config.toml
d_model = 160
activation = "squared_relu"
moe_layers = [0, 1, 2, 3, 4, 5, 6, 7, 8, 9]
router_score = "softmax"
balance_loss = 0.0149
balance_bias = false
router_logit_norm = 1.5
init_std_router = 0.0211
vocab_size = 10482
tie_embeddings = false
optimizer = "adam_hyperball"
batch_tokens = [32768, 65536]
seq_len = 512
dataset = "wikipedia_en"
Below are experts of layer 6 (counted from 0) of a mixture-of-experts language model. Rows are named router (the router's row for the expert), up (a neuron's input weights, with its number) and show model dimensions 0-159. Each number is 50 + 12 x the weight over its row's rms, rounded and kept within 0 to 99.
After each expert's rows: "comes after" lists some tokens at least twice as common just before its tokens as in all text. This comes from a sample of Wikipedia text that the model never trained on. Tokens count by the router's weight.

# expert 100
router:46 66 59 40 44 61 46 40 45 75 32 34 19 62 36 58 42 44 66 54 67 55 39 38 59 60 37 33 48 58 51 36 53 37 42 37 65 49 49 44 52 37 32 57 51 33 68 57 56 60 59 54 45 57 53 29 52 64 43 56 55 75 50 50 61 47 60 53 40 58 59 34 53 44 49 33 47 33 55 42 45 51 61 51 57 44 69 48 70 44 45 53 56 36 55 41 44 51 25 56 49 60 44 63 56 71 49 33 33 59 35 41 57 61 70 47 50 39 64 56 55 25 55 55 27 37 61 46 64 42 69 54 61 51 59 27 25 74 40 57 47 50 61 27 57 48 56 67 61 55 68 37 45 61 73 49 39 76 69 65
up0:47 55 61 37 50 54 53 63 49 50 68 71 53 54 35 50 32 64 50 36 62 57 24 48 83 47 69 37 64 45 56 35 61 46 60 48 50 66 39 51 57 41 26 79 41 60 64 42 56 45 39 57 46 45 57 52 43 35 25 51 71 46 53 60 44 33 77 63 60 46 63 43 34 60 63 45 49 30 37 55 54 58 53 41 26 44 49 57 39 49 56 66 77 43 37 54 53 45 46 69 46 48 45 71 49 41 55 32 58 66 38 48 34 53 42 52 29 32 39 31 58 52 38 32 48 53 50 62 59 60 43 50 51 62 44 45 57 68 48 54 32 54 37 53 41 52 63 52 52 33 27 48 47 75 68 37 45 62 31 28
up1:72 49 43 40 52 39 51 44 38 51 48 22 56 68 69 58 52 52 49 78 46 41 66 48 53 50 57 69 40 29 25 42 51 56 40 43 43 47 75 53 53 43 55 32 59 26 46 20 36 79 47 46 61 56 46 31 57 48 67 64 43 48 42 76 64 60 59 60 40 72 42 42 75 60 67 59 51 43 38 51 47 65 61 37 64 63 45 45 40 69 47 71 79 52 54 58 63 54 52 66 54 49 48 57 57 32 60 52 51 47 53 34 46 51 55 81 50 52 54 48 65 47 24 42 66 52 58 48 58 50 49 47 42 36 71 55 55 46 38 52 63 53 55 33 55 54 52 35 39 63 59 35 49 60 55 51 39 61 56 72
up2:46 64 63 47 34 58 44 45 38 68 54 42 47 42 41 51 51 32 53 59 57 39 39 57 63 40 60 73 47 43 40 79 40 53 77 50 55 40 43 48 69 41 46 59 43 50 59 65 41 50 48 66 26 38 60 54 57 53 73 60 62 49 67 54 38 37 72 54 50 21 39 49 49 63 28 40 44 42 65 58 47 44 44 49 40 55 58 49 33 45 39 37 70 49 83 43 65 51 33 51 69 35 56 44 34 55 60 32 49 49 38 65 66 49 66 53 59 69 25 23 68 48 51 44 52 53 57 70 57 63 23 32 59 47 59 54 53 41 52 66 55 55 25 40 46 61 52 72 63 51 62 31 43 43 41 52 50 57 48 47
up3:34 64 64 48 48 25 42 67 21 72 70 53 49 34 44 45 40 36 48 47 61 44 49 35 41 51 61 40 40 49 47 53 58 44 36 44 51 61 50 48 63 41 31 33 40 48 47 52 35 49 83 59 55 35 67 45 57 59 47 57 39 45 44 40 33 27 61 64 65 26 40 27 58 52 48 57 36 72 79 44 43 45 59 56 64 40 51 63 41 42 75 34 48 60 52 43 62 76 42 51 52 53 31 73 66 39 46 29 38 45 53 31 67 57 56 40 46 66 29 54 64 42 51 43 41 61 57 47 82 52 45 36 46 30 45 35 39 61 63 53 49 38 45 58 32 50 51 58 55 39 55 46 41 47 56 51 52 43 64 56
comes after: "-", "'", "a ", "201", "his ", "an "

# expert 150
router:40 48 27 65 21 51 60 69 56 44 56 59 51 39 43 59 42 42 66 48 54 59 67 58 63 41 33 62 50 71 35 64 60 59 32 45 64 42 64 54 54 50 56 44 50 34 41 47 63 64 36 46 44 33 62 38 62 57 37 61 49 52 33 42 60 30 61 58 30 57 33 48 39 64 35 67 42 43 49 40 30 61 32 69 56 45 36 42 55 60 40 59 39 46 51 78 50 51 62 36 39 40 49 43 36 50 46 81 45 69 55 43 65 63 54 66 65 47 55 28 51 72 34 53 48 57 40 52 47 29 54 55 54 53 31 47 35 51 46 59 64 47 40 53 47 26 51 22 40 47 61 60 25 33 43 53 40 58 69 40
up0:57 54 40 63 50 63 53 71 55 76 51 48 49 33 51 28 53 49 52 51 43 56 41 43 43 76 49 52 61 44 38 49 75 26 51 21 54 48 69 47 58 48 57 33 48 44 53 45 22 47 49 52 34 62 58 37 29 30 48 40 74 46 46 50 54 52 36 68 37 65 44 33 73 65 50 53 49 40 57 46 53 50 68 48 55 36 61 54 59 38 45 53 42 33 28 49 70 50 49 61 43 41 45 44 47 50 53 30 40 44 14 54 70 61 48 42 64 33 61 59 50 39 70 37 40 34 43 58 49 37 56 36 52 76 29 48 67 72 41 74 52 52 48 50 53 36 53 55 57 46 52 22 49 55 36 55 51 63 47 59
up1:49 44 38 32 49 33 42 43 48 62 53 51 36 40 60 57 35 47 58 54 51 69 50 60 53 37 44 49 41 52 75 23 64 44 37 49 58 66 42 46 44 42 60 47 49 21 48 54 47 38 46 55 74 51 56 75 25 49 41 61 47 54 41 69 25 54 34 45 62 43 44 59 57 51 50 50 46 67 54 56 48 37 62 47 43 41 61 68 56 58 32 34 58 26 71 54 38 62 35 25 65 42 38 69 69 29 70 49 43 53 29 54 50 49 65 56 55 57 47 56 40 54 56 45 49 61 59 42 37 53 47 73 23 36 33 63 55 44 45 40 61 48 61 80 51 47 41 35 50 63 44 51 39 76 38 59 34 27 49 55
up2:58 74 50 48 28 53 53 65 50 51 67 71 60 34 45 49 54 37 49 74 44 44 29 61 53 24 56 56 33 28 74 54 52 42 60 69 53 48 47 64 69 66 59 49 57 75 48 42 51 57 47 38 32 69 59 40 58 41 57 31 75 49 35 36 57 72 42 60 61 37 62 50 43 42 52 47 37 53 35 44 55 45 40 46 57 55 60 68 46 64 49 60 31 39 54 65 43 69 38 70 67 35 51 44 51 41 50 48 54 46 45 40 37 52 41 34 77 40 69 46 60 46 49 33 55 58 46 56 47 53 48 56 65 70 56 50 61 31 44 32 45 42 32 58 23 41 49 35 44 45 49 38 34 53 69 42 57 77 45 55
up3:75 33 56 28 43 41 56 69 46 72 50 47 43 66 63 50 69 51 66 43 45 54 48 56 65 65 51 42 40 53 45 60 67 43 51 37 40 62 37 54 68 46 62 38 51 52 75 77 35 54 43 60 60 35 65 60 22 35 55 64 67 54 44 44 56 58 43 59 68 46 47 53 70 42 44 43 45 45 68 55 38 31 40 64 43 55 57 41 61 46 36 60 30 42 34 48 73 48 33 36 37 49 70 39 59 57 15 54 33 47 36 33 58 55 47 61 48 49 46 41 46 52 55 49 43 44 57 45 34 63 59 62 63 61 40 39 64 63 35 66 58 59 53 35 44 33 46 56 68 43 50 25 40 62 67 54 47 70 41 61
comes after: "| ", ",", "–", "-", "; ", ":"

# expert 116
router:60 51 31 50 62 44 41 38 42 61 50 60 21 35 67 64 58 35 57 56 45 64 47 56 66 64 37 54 48 31 62 51 44 43 40 45 55 45 56 42 63 66 36 66 41 35 57 67 46 65 58 52 48 69 38 44 48 39 52 72 66 45 47 61 73 64 66 41 30 54 51 31 33 48 53 27 35 43 58 49 59 66 27 71 39 36 30 39 52 51 51 38 39 26 53 55 55 39 39 68 49 60 45 54 52 52 54 53 45 69 46 47 69 63 69 37 65 37 54 31 60 50 51 49 57 55 58 74 52 58 31 45 71 28 58 47 47 66 35 34 72 41 38 47 54 32 51 45 43 54 59 35 45 79 50 46 54 53 67 42
up0:45 47 26 65 57 57 37 42 44 49 50 48 47 47 65 47 58 69 45 46 59 38 65 34 62 64 83 54 52 36 53 42 47 43 35 45 37 54 57 64 53 50 50 37 65 51 58 27 49 50 58 55 37 46 63 55 52 60 43 60 57 40 45 82 66 52 69 31 57 54 47 34 39 44 44 74 51 49 58 63 38 42 29 39 64 55 36 41 39 41 67 64 39 49 33 44 65 50 82 55 35 52 48 47 54 32 25 70 78 34 65 62 56 38 45 71 48 65 70 40 58 69 36 45 60 52 65 55 61 48 46 56 57 67 20 51 52 53 49 43 28 48 58 49 53 46 57 65 48 42 55 51 40 57 31 47 69 50 68 48
up1:69 57 52 57 51 59 38 35 38 45 49 56 43 39 45 63 46 63 40 44 39 34 37 56 69 50 60 53 64 39 56 31 27 59 51 34 67 65 40 68 44 40 51 68 47 73 61 41 43 35 43 61 38 70 64 57 54 39 51 58 54 53 57 61 68 65 52 41 56 74 43 43 47 57 51 49 49 46 42 58 65 62 34 68 52 41 63 33 64 73 46 42 42 54 54 50 39 41 54 46 32 38 55 34 30 38 53 37 69 49 39 54 57 55 49 56 66 55 38 45 63 58 47 44 51 44 44 69 48 46 57 64 40 68 47 57 58 56 66 60 30 68 63 27 61 43 55 74 41 19 48 39 36 06 48 34 62 54 32 51
up2:57 48 49 53 39 42 54 64 45 65 68 51 65 58 50 36 43 47 39 57 52 43 47 57 42 57 66 36 50 54 63 60 56 54 44 27 33 63 35 58 36 44 33 37 47 53 45 47 63 59 58 73 41 60 69 59 47 43 57 45 60 44 37 37 57 51 37 22 45 65 55 53 23 43 49 52 50 43 47 52 36 41 18 55 37 36 71 63 33 56 43 58 54 47 53 55 62 52 62 50 52 47 61 62 32 47 24 39 61 47 51 68 56 60 53 59 45 45 53 51 53 54 54 46 74 79 57 60 29 41 43 75 50 59 40 61 50 61 71 51 38 54 73 66 64 58 58 49 64 80 42 40 28 63 22 34 47 54 32 70
up3:41 57 50 49 65 55 44 39 58 46 61 66 38 46 64 46 43 32 64 68 33 40 35 41 55 31 42 56 72 54 40 62 28 40 54 56 62 49 45 60 46 66 42 36 72 56 53 64 61 69 29 56 52 52 49 53 39 44 49 54 42 45 59 28 38 95 57 51 54 44 37 37 64 57 54 33 48 46 61 73 48 42 64 67 34 53 64 53 22 29 55 27 48 56 74 54 39 42 55 42 47 68 51 51 43 50 31 58 32 43 56 56 52 51 55 59 51 64 35 46 45 52 31 58 47 53 62 53 40 51 46 59 51 22 74 55 54 42 51 47 62 65 29 46 35 47 18 54 43 35 41 47 53 59 53 41 41 69 47 42
comes after: "a ", "the ", "as ", "–", "was ", "is "

# expert 214
router:60 31 45 50 33 48 42 56 31 33 51 61 51 57 41 47 53 76 66 41 76 50 55 64 62 40 51 50 61 44 47 37 65 36 56 52 57 74 63 47 63 42 35 57 63 51 54 39 48 62 27 41 33 46 48 39 65 54 73 74 62 42 47 48 41 43 72 68 46 47 55 50 44 48 49 32 20 40 39 61 33 53 49 44 47 47 43 42 29 41 27 76 59 58 50 36 73 55 34 63 59 61 67 50 48 63 61 44 66 47 43 50 52 59 52 68 27 34 40 57 44 51 52 60 37 41 57 65 64 47 68 26 77 59 35 47 47 56 65 66 65 42 45 71 46 52 36 57 36 45 65 60 56 60 50 59 52 53 46 64
up0:58 47 53 40 36 53 47 53 54 34 47 32 33 56 39 52 58 47 47 54 64 46 44 53 67 46 58 60 53 70 47 58 42 48 53 24 36 53 77 78 60 44 60 51 45 42 54 57 62 32 54 48 41 43 74 33 38 51 59 33 59 59 20 47 43 48 38 49 40 63 35 48 65 62 58 48 36 53 27 37 43 60 61 48 77 59 45 42 61 59 49 72 34 60 48 49 53 28 35 50 49 55 45 49 52 44 31 77 46 46 30 49 53 42 49 74 54 36 40 44 41 55 59 50 26 40 58 63 31 37 60 36 55 67 77 45 59 46 30 31 51 66 66 56 33 48 41 46 29 48 48 49 54 45 50 32 60 73 29 56
up1:57 44 36 48 52 51 79 38 41 54 45 40 43 76 52 56 42 59 34 33 29 56 37 50 57 50 50 45 54 53 50 53 57 51 53 45 59 49 41 54 47 40 50 54 66 64 53 39 65 52 29 49 73 37 58 44 37 72 38 53 70 52 72 57 55 51 53 58 65 61 46 57 59 60 52 31 49 51 27 66 64 42 54 63 58 18 57 37 65 52 54 91 49 60 66 67 50 34 45 57 56 44 39 53 70 57 54 32 69 54 42 72 63 63 51 68 32 54 57 40 58 46 49 42 57 46 42 53 84 44 51 42 57 32 46 73 58 49 28 74 50 47 46 62 34 57 47 52 52 45 29 50 47 66 70 54 62 43 41 61
up2:80 56 35 44 47 43 57 53 41 61 56 48 54 54 43 31 64 67 58 60 34 44 52 41 54 37 50 49 31 26 82 36 31 34 58 48 57 54 34 66 57 44 67 67 32 54 67 78 41 59 48 61 50 52 50 52 55 55 49 72 51 40 36 59 45 54 59 42 61 49 33 49 54 43 59 48 38 73 53 51 33 33 28 80 31 36 35 60 53 50 27 67 73 47 39 44 46 68 36 53 34 45 48 46 26 51 71 63 51 57 54 72 63 54 51 56 50 65 60 56 35 45 46 48 75 61 48 49 50 40 29 56 56 57 38 44 54 76 57 55 46 50 56 40 59 54 32 27 61 42 49 47 48 43 53 58 54 48 47 41
up3:57 36 48 39 31 44 60 46 45 60 40 58 47 28 41 48 47 53 52 61 55 58 41 62 32 43 55 37 61 66 48 39 68 62 48 39 50 57 33 69 50 55 51 45 61 68 72 47 40 41 59 54 57 48 42 70 38 67 31 53 29 47 41 23 41 57 55 44 42 47 45 58 53 26 41 45 30 62 27 52 56 60 53 71 53 40 48 46 57 67 62 30 66 64 65 61 58 42 40 64 37 57 67 34 45 53 48 62 52 38 56 60 44 41 71 64 51 49 44 60 68 71 40 36 39 72 52 65 38 56 43 24 52 52 48 69 49 57 39 54 45 62 44 37 63 76 55 55 41 57 30 65 31 76 51 57 63 71 69 48
comes after: "the ", "a ", "The ", "an ", "two ", "as "

# expert 253
router:38 55 40 71 48 09 48 50 46 65 41 54 44 58 64 49 31 69 75 32 48 60 59 36 30 57 49 49 40 40 56 67 62 73 57 62 41 54 64 53 40 39 57 32 61 61 32 46 53 53 35 61 56 40 50 46 63 64 62 38 36 56 61 52 31 64 72 66 38 36 57 57 52 46 29 45 30 63 64 67 51 44 35 48 59 72 43 47 40 51 51 45 47 64 52 75 59 49 65 58 55 60 41 44 45 63 61 51 61 48 49 70 47 58 51 50 27 57 37 45 51 69 34 78 62 31 51 50 42 61 54 57 58 38 60 46 32 58 73 39 67 34 57 45 43 52 60 37 54 47 62 63 48 65 57 68 51 49 44 59
up0:54 47 47 34 44 30 46 78 36 51 29 65 66 62 53 47 55 58 58 48 52 57 65 61 48 39 50 35 56 39 38 72 83 46 57 48 43 62 42 58 43 35 78 49 36 29 57 48 68 35 42 57 35 45 48 40 35 15 33 57 32 41 49 61 55 60 42 59 50 54 51 56 52 39 59 32 42 64 57 57 46 46 38 38 49 58 44 42 58 56 54 66 67 52 36 46 40 55 71 57 39 43 50 58 45 61 49 47 59 43 34 40 53 61 26 64 50 48 37 32 51 64 58 50 44 29 68 35 52 52 51 62 38 36 47 37 51 40 34 80 71 32 34 34 42 56 34 64 54 44 65 50 66 35 41 51 51 38 56 30
up1:36 57 79 55 64 66 46 57 51 43 40 61 49 50 48 43 49 60 44 47 71 49 44 76 47 63 31 71 43 69 27 49 51 46 52 46 49 42 60 39 44 55 45 49 59 37 38 41 41 48 56 55 26 58 59 48 32 44 46 48 52 66 49 45 72 42 66 42 57 54 42 66 46 64 51 31 55 50 42 39 61 51 73 46 68 54 53 45 37 86 55 47 34 44 57 38 57 51 32 55 23 42 50 65 27 44 64 43 58 18 86 39 30 70 53 47 52 55 59 45 44 46 54 56 67 48 36 51 70 41 57 34 68 36 46 41 54 53 53 48 58 36 47 31 60 43 36 48 44 31 39 60 42 56 64 47 27 45 47 42
up2:42 64 61 40 59 50 54 58 45 50 44 55 36 56 40 49 44 49 59 60 55 70 40 41 38 58 53 68 40 40 52 28 35 58 46 56 58 35 49 33 17 38 80 57 48 53 57 64 40 46 53 55 33 56 68 52 57 35 48 51 51 43 54 42 42 60 57 43 49 31 64 30 42 60 49 32 48 47 43 57 71 35 92 89 57 45 42 49 55 30 77 46 48 51 70 53 49 43 30 63 58 51 41 36 41 17 74 45 52 41 46 45 28 47 50 54 67 47 64 43 32 49 36 56 48 49 51 38 41 42 57 64 62 28 52 32 63 53 57 55 43 36 56 38 41 43 53 58 71 63 48 61 60 56 42 41 56 52 51 53
up3:32 52 30 62 54 58 52 68 54 50 66 58 66 56 64 69 42 61 38 42 48 69 53 42 54 73 27 68 41 60 74 32 27 49 51 57 55 25 57 55 53 40 46 50 59 64 37 37 67 61 31 45 50 69 48 39 54 29 60 30 59 64 65 52 41 60 49 44 60 52 32 84 43 44 61 44 42 30 56 64 80 50 53 48 43 67 34 58 48 42 30 48 53 55 58 62 43 40 50 43 53 35 62 47 18 48 49 30 45 43 44 49 68 64 63 38 45 51 46 60 45 49 48 60 50 54 37 39 41 47 56 56 45 45 65 50 44 62 47 47 55 43 50 36 80 36 61 46 52 64 55 37 53 51 36 41 67 34 37 72
comes after: "the ", "s ", "a ", "his ", "The ", "her "

# expert 156
router:33 59 34 74 26 23 33 47 48 42 56 60 50 56 36 46 43 57 66 25 71 45 63 62 38 27 54 40 58 39 47 49 53 62 71 46 52 41 29 52 54 59 48 44 52 75 55 51 49 61 50 60 34 25 60 41 38 50 57 41 47 46 65 62 58 37 67 74 50 48 29 44 55 52 53 46 38 42 43 64 48 45 21 55 56 35 41 34 45 54 56 45 30 59 66 57 55 42 48 41 42 44 38 68 56 63 51 49 31 46 51 33 23 34 49 41 36 68 54 29 59 56 44 63 53 38 42 39 55 73 35 59 67 39 62 48 48 52 68 52 55 27 33 58 56 28 54 60 46 57 57 55 48 62 51 64 49 71 43 64
up0:61 36 55 46 51 42 57 43 41 62 38 59 57 36 32 38 48 45 66 45 53 42 41 39 33 53 60 28 42 56 38 65 59 32 43 37 47 62 45 47 58 42 61 46 56 50 58 59 52 47 39 42 65 71 56 25 82 51 51 56 46 44 40 37 71 34 61 51 25 54 42 54 49 72 37 70 43 35 70 56 43 25 34 60 48 35 33 43 49 49 51 47 38 43 57 70 75 59 46 49 58 63 39 49 41 45 54 44 41 51 44 60 56 41 29 41 43 36 54 34 49 50 81 55 60 58 43 73 40 55 55 29 57 56 60 24 37 56 49 64 62 52 50 28 48 59 46 66 46 72 72 62 52 27 47 49 39 70 41 64
up1:81 65 42 72 49 64 63 62 56 47 62 50 64 50 45 50 43 67 25 55 42 29 37 38 59 45 59 60 74 54 55 44 57 44 46 53 42 65 64 59 47 43 45 53 56 55 51 53 67 74 65 49 44 44 49 59 53 42 51 34 56 62 45 50 43 65 43 58 75 68 50 45 69 56 52 66 58 55 45 32 31 57 37 46 34 65 46 28 40 65 75 54 33 52 52 48 41 51 45 33 37 36 62 33 45 52 58 33 55 63 47 53 53 68 60 60 41 58 35 55 57 31 60 36 46 42 72 36 37 56 66 45 45 71 46 62 76 29 60 53 48 50 36 67 48 41 54 71 58 64 52 33 26 40 37 39 45 34 41 34
up2:59 43 53 67 54 46 37 44 76 49 49 66 55 54 45 51 53 53 53 60 54 59 40 75 50 43 69 77 48 31 43 34 26 38 62 53 47 38 35 49 56 38 47 64 47 52 45 63 28 45 26 35 42 45 54 25 67 54 36 66 41 42 47 44 18 60 48 53 43 45 71 57 59 41 49 51 51 71 69 63 22 50 51 65 50 37 53 51 36 46 44 44 57 44 52 40 40 47 61 44 58 62 41 30 49 42 72 59 51 54 47 42 61 56 49 42 59 43 25 43 38 60 53 56 53 44 54 58 45 51 58 62 50 83 54 42 57 41 49 52 42 72 25 52 43 32 46 65 47 43 45 55 44 58 67 55 86 75 31 55
up3:46 52 56 36 61 58 42 36 56 52 50 40 49 48 44 48 53 56 54 48 43 64 68 58 63 64 61 35 64 44 58 34 43 49 58 52 58 70 30 54 60 31 55 55 17 56 37 51 27 32 56 65 57 52 46 72 50 49 38 49 48 23 62 35 69 66 56 56 50 73 27 30 29 47 60 54 53 28 54 42 69 40 51 32 32 53 30 61 61 16 37 35 69 64 46 47 44 52 62 56 32 64 68 55 62 41 52 57 38 45 63 33 57 42 41 55 52 44 71 52 50 39 38 50 59 68 61 37 55 50 36 61 55 55 55 40 36 44 46 52 50 47 65 42 48 39 59 39 45 44 20 52 43 48 43 48 55 25 75 48
comes after: "the ", "\n\n", "==", "World ", "- ", "("

# expert 0
router:37 54 54 56 34 45 28 40 41 53 35 26 26 51 33 55 51 26 57 64 60 69 35 45 40 52 31 32 64 52 49 44 58 58 44 38 38 41 59 49 56 49 41 63 73 21 52 54 51 55 27 34 54 29 45 56 37 39 58 74 45 52 47 63 46 29 38 55 70 45 65 40 41 45 60 57 56 53 56 59 70 43 48 46 54 62 54 55 72 46 47 30 49 54 57 56 46 45 65 57 64 56 60 49 50 58 46 43 30 56 56 49 49 60 58 67 41 47 39 51 57 52 38 55 21 25 60 49 62 60 78 42 62 49 56 32 42 65 36 61 56 49 67 42 55 25 41 43 57 40 50 46 63 72 73 67 46 64 55 71
up0:63 39 76 61 56 57 45 53 38 47 58 43 51 46 32 37 52 65 68 62 67 74 47 48 43 61 58 52 59 40 36 51 58 54 51 48 45 61 57 60 26 60 52 44 64 40 59 54 62 60 48 57 17 58 71 55 56 17 46 53 37 44 29 38 49 76 47 58 60 70 68 47 57 53 60 45 54 39 45 36 59 64 37 40 39 47 53 48 52 31 62 63 31 53 33 41 69 58 54 29 71 62 46 38 42 40 35 36 44 26 55 58 50 55 53 54 60 61 55 34 44 40 50 36 30 50 63 66 33 53 50 45 44 19 59 60 61 57 40 51 84 54 45 48 44 37 62 73 48 44 48 50 56 38 53 39 38 65 41 43
up1:26 40 56 53 39 49 44 42 42 49 35 32 48 45 19 69 51 57 63 51 69 51 56 55 44 53 46 62 50 43 62 56 55 61 59 37 61 51 43 63 57 63 29 22 54 68 58 42 49 30 24 55 30 38 49 55 55 51 34 26 49 82 50 42 45 35 38 51 40 33 27 45 58 46 47 45 46 66 58 50 47 68 56 68 57 44 51 21 33 65 41 63 37 44 66 46 45 41 51 43 47 53 58 56 44 64 49 41 36 59 37 49 44 48 38 47 40 29 76 46 56 37 65 45 50 51 45 63 43 56 54 35 44 28 79 48 33 38 49 48 43 32 63 62 75 48 55 30 41 39 50 30 50 56 58 60 53 58 45 59
up2:55 74 52 67 53 47 37 60 50 47 49 46 50 62 55 48 50 56 64 41 30 41 59 65 42 58 38 55 41 53 55 61 37 44 50 33 46 50 50 47 48 52 32 42 47 25 69 52 48 36 48 48 50 54 34 30 59 49 66 46 24 39 39 48 17 43 43 27 51 56 44 51 42 52 52 28 18 73 63 38 39 25 39 50 49 64 49 36 40 55 42 43 51 39 58 52 40 59 37 55 57 62 60 21 46 50 40 65 51 54 61 66 64 57 67 61 74 43 38 38 34 65 34 56 56 39 70 53 46 51 48 36 54 37 64 41 42 34 48 60 62 53 54 37 71 32 42 53 42 66 48 16 62 31 55 56 38 49 34 40
up3:38 34 52 56 43 55 44 61 52 39 19 40 42 47 47 51 39 46 49 40 44 44 44 54 49 30 41 48 75 56 51 61 42 20 39 41 51 47 69 41 56 44 40 36 57 62 64 50 59 56 56 56 22 65 33 25 46 60 59 45 59 28 66 36 48 63 35 51 59 50 48 59 43 34 39 52 69 57 56 33 54 53 70 58 38 57 53 51 44 57 33 61 44 60 59 53 31 55 66 80 48 61 58 41 68 43 53 63 54 39 31 74 56 52 60 48 50 47 29 64 57 54 44 52 45 54 39 53 55 59 55 29 46 61 53 58 40 40 30 27 38 33 74 26 69 39 52 50 72 49 41 54 71 60 39 24 46 45 45 44
comes after: "-", "\n\n", "a ", "List ", "of ", "=="

# expert 106
router:46 63 43 59 49 65 37 58 60 22 57 70 45 54 60 49 57 48 68 35 51 51 52 58 40 39 53 54 35 68 68 50 30 55 51 49 39 56 64 70 42 33 35 32 60 63 48 56 61 74 58 44 55 54 71 29 50 53 52 53 52 55 31 37 55 47 46 49 53 50 70 35 50 69 29 54 73 32 36 27 45 48 41 59 49 54 50 34 39 52 55 42 75 57 51 30 46 60 46 58 41 41 37 33 37 42 36 52 43 58 67 57 56 53 72 26 72 46 50 45 50 56 43 67 38 51 56 67 67 31 48 60 61 58 36 42 27 47 63 51 65 56 44 37 62 34 63 72 39 51 51 62 38 24 36 37 31 53 44 44
up0:34 73 27 53 71 52 66 64 49 54 59 44 35 48 60 52 44 45 66 49 53 88 68 51 54 48 60 27 42 64 73 65 45 28 57 63 52 60 55 62 40 53 52 45 66 53 34 68 61 73 57 60 48 48 68 57 59 40 59 68 28 52 49 34 61 55 57 37 42 19 62 49 60 44 61 65 36 61 70 47 50 49 57 61 70 51 49 61 57 42 63 57 62 52 46 49 31 61 71 42 55 50 42 78 22 53 38 34 48 67 65 54 32 53 60 51 53 51 49 70 47 62 46 60 49 59 56 42 38 50 46 53 46 57 58 52 57 63 58 55 43 59 57 79 39 66 35 37 59 42 54 36 49 51 34 44 48 53 63 45
up1:62 53 46 38 56 45 41 65 49 48 77 53 39 57 22 68 56 79 49 60 58 55 59 63 46 51 56 59 49 65 54 45 54 53 59 48 56 68 70 60 66 42 35 60 46 23 46 56 44 44 56 42 53 37 67 55 54 57 46 46 52 56 42 52 48 49 51 49 75 43 62 61 61 78 22 48 51 46 56 55 49 63 32 67 49 56 59 58 51 38 71 41 46 41 39 52 69 45 70 38 74 48 68 39 49 34 70 53 42 43 53 38 52 57 61 50 27 68 62 25 68 60 54 55 38 41 18 49 37 70 67 52 54 65 46 48 58 34 66 72 65 67 54 27 40 64 52 47 68 36 61 53 46 40 55 53 56 37 47 53
up2:61 54 36 45 39 53 65 42 60 41 58 26 68 48 62 47 46 55 45 41 60 47 43 52 09 40 58 51 32 36 61 46 37 60 53 52 55 56 34 61 44 43 53 48 56 75 50 46 54 49 45 77 50 34 70 70 46 47 47 49 26 63 55 61 45 47 61 38 50 43 53 65 40 44 29 65 50 58 46 45 75 50 66 40 49 59 65 57 41 37 49 44 38 57 66 65 66 71 42 17 71 36 59 41 33 42 61 78 52 60 39 48 56 54 45 60 38 53 62 58 55 39 44 61 35 37 42 63 43 35 53 64 59 49 70 48 46 33 53 46 51 78 41 41 45 43 49 50 19 57 60 59 33 76 55 45 48 61 45 46
up3:60 71 47 58 40 51 78 72 47 65 68 37 55 44 27 42 50 56 56 42 57 45 54 56 28 51 59 46 54 43 34 48 40 29 56 25 45 74 26 25 71 45 41 34 48 73 39 44 61 58 45 58 45 50 46 38 57 38 49 53 52 40 67 46 37 43 51 15 53 50 48 57 27 58 39 54 35 45 47 26 56 53 28 56 64 42 44 40 52 44 44 56 65 49 43 66 52 47 52 52 60 55 42 60 49 53 71 46 57 56 49 49 72 42 39 35 60 60 55 50 46 67 44 44 59 52 45 61 53 54 62 65 36 58 57 68 45 36 55 41 52 61 34 31 68 35 80 62 50 46 27 27 44 30 40 44 44 66 56 60
comes after: ":", "–", ".", "-", ",", "+"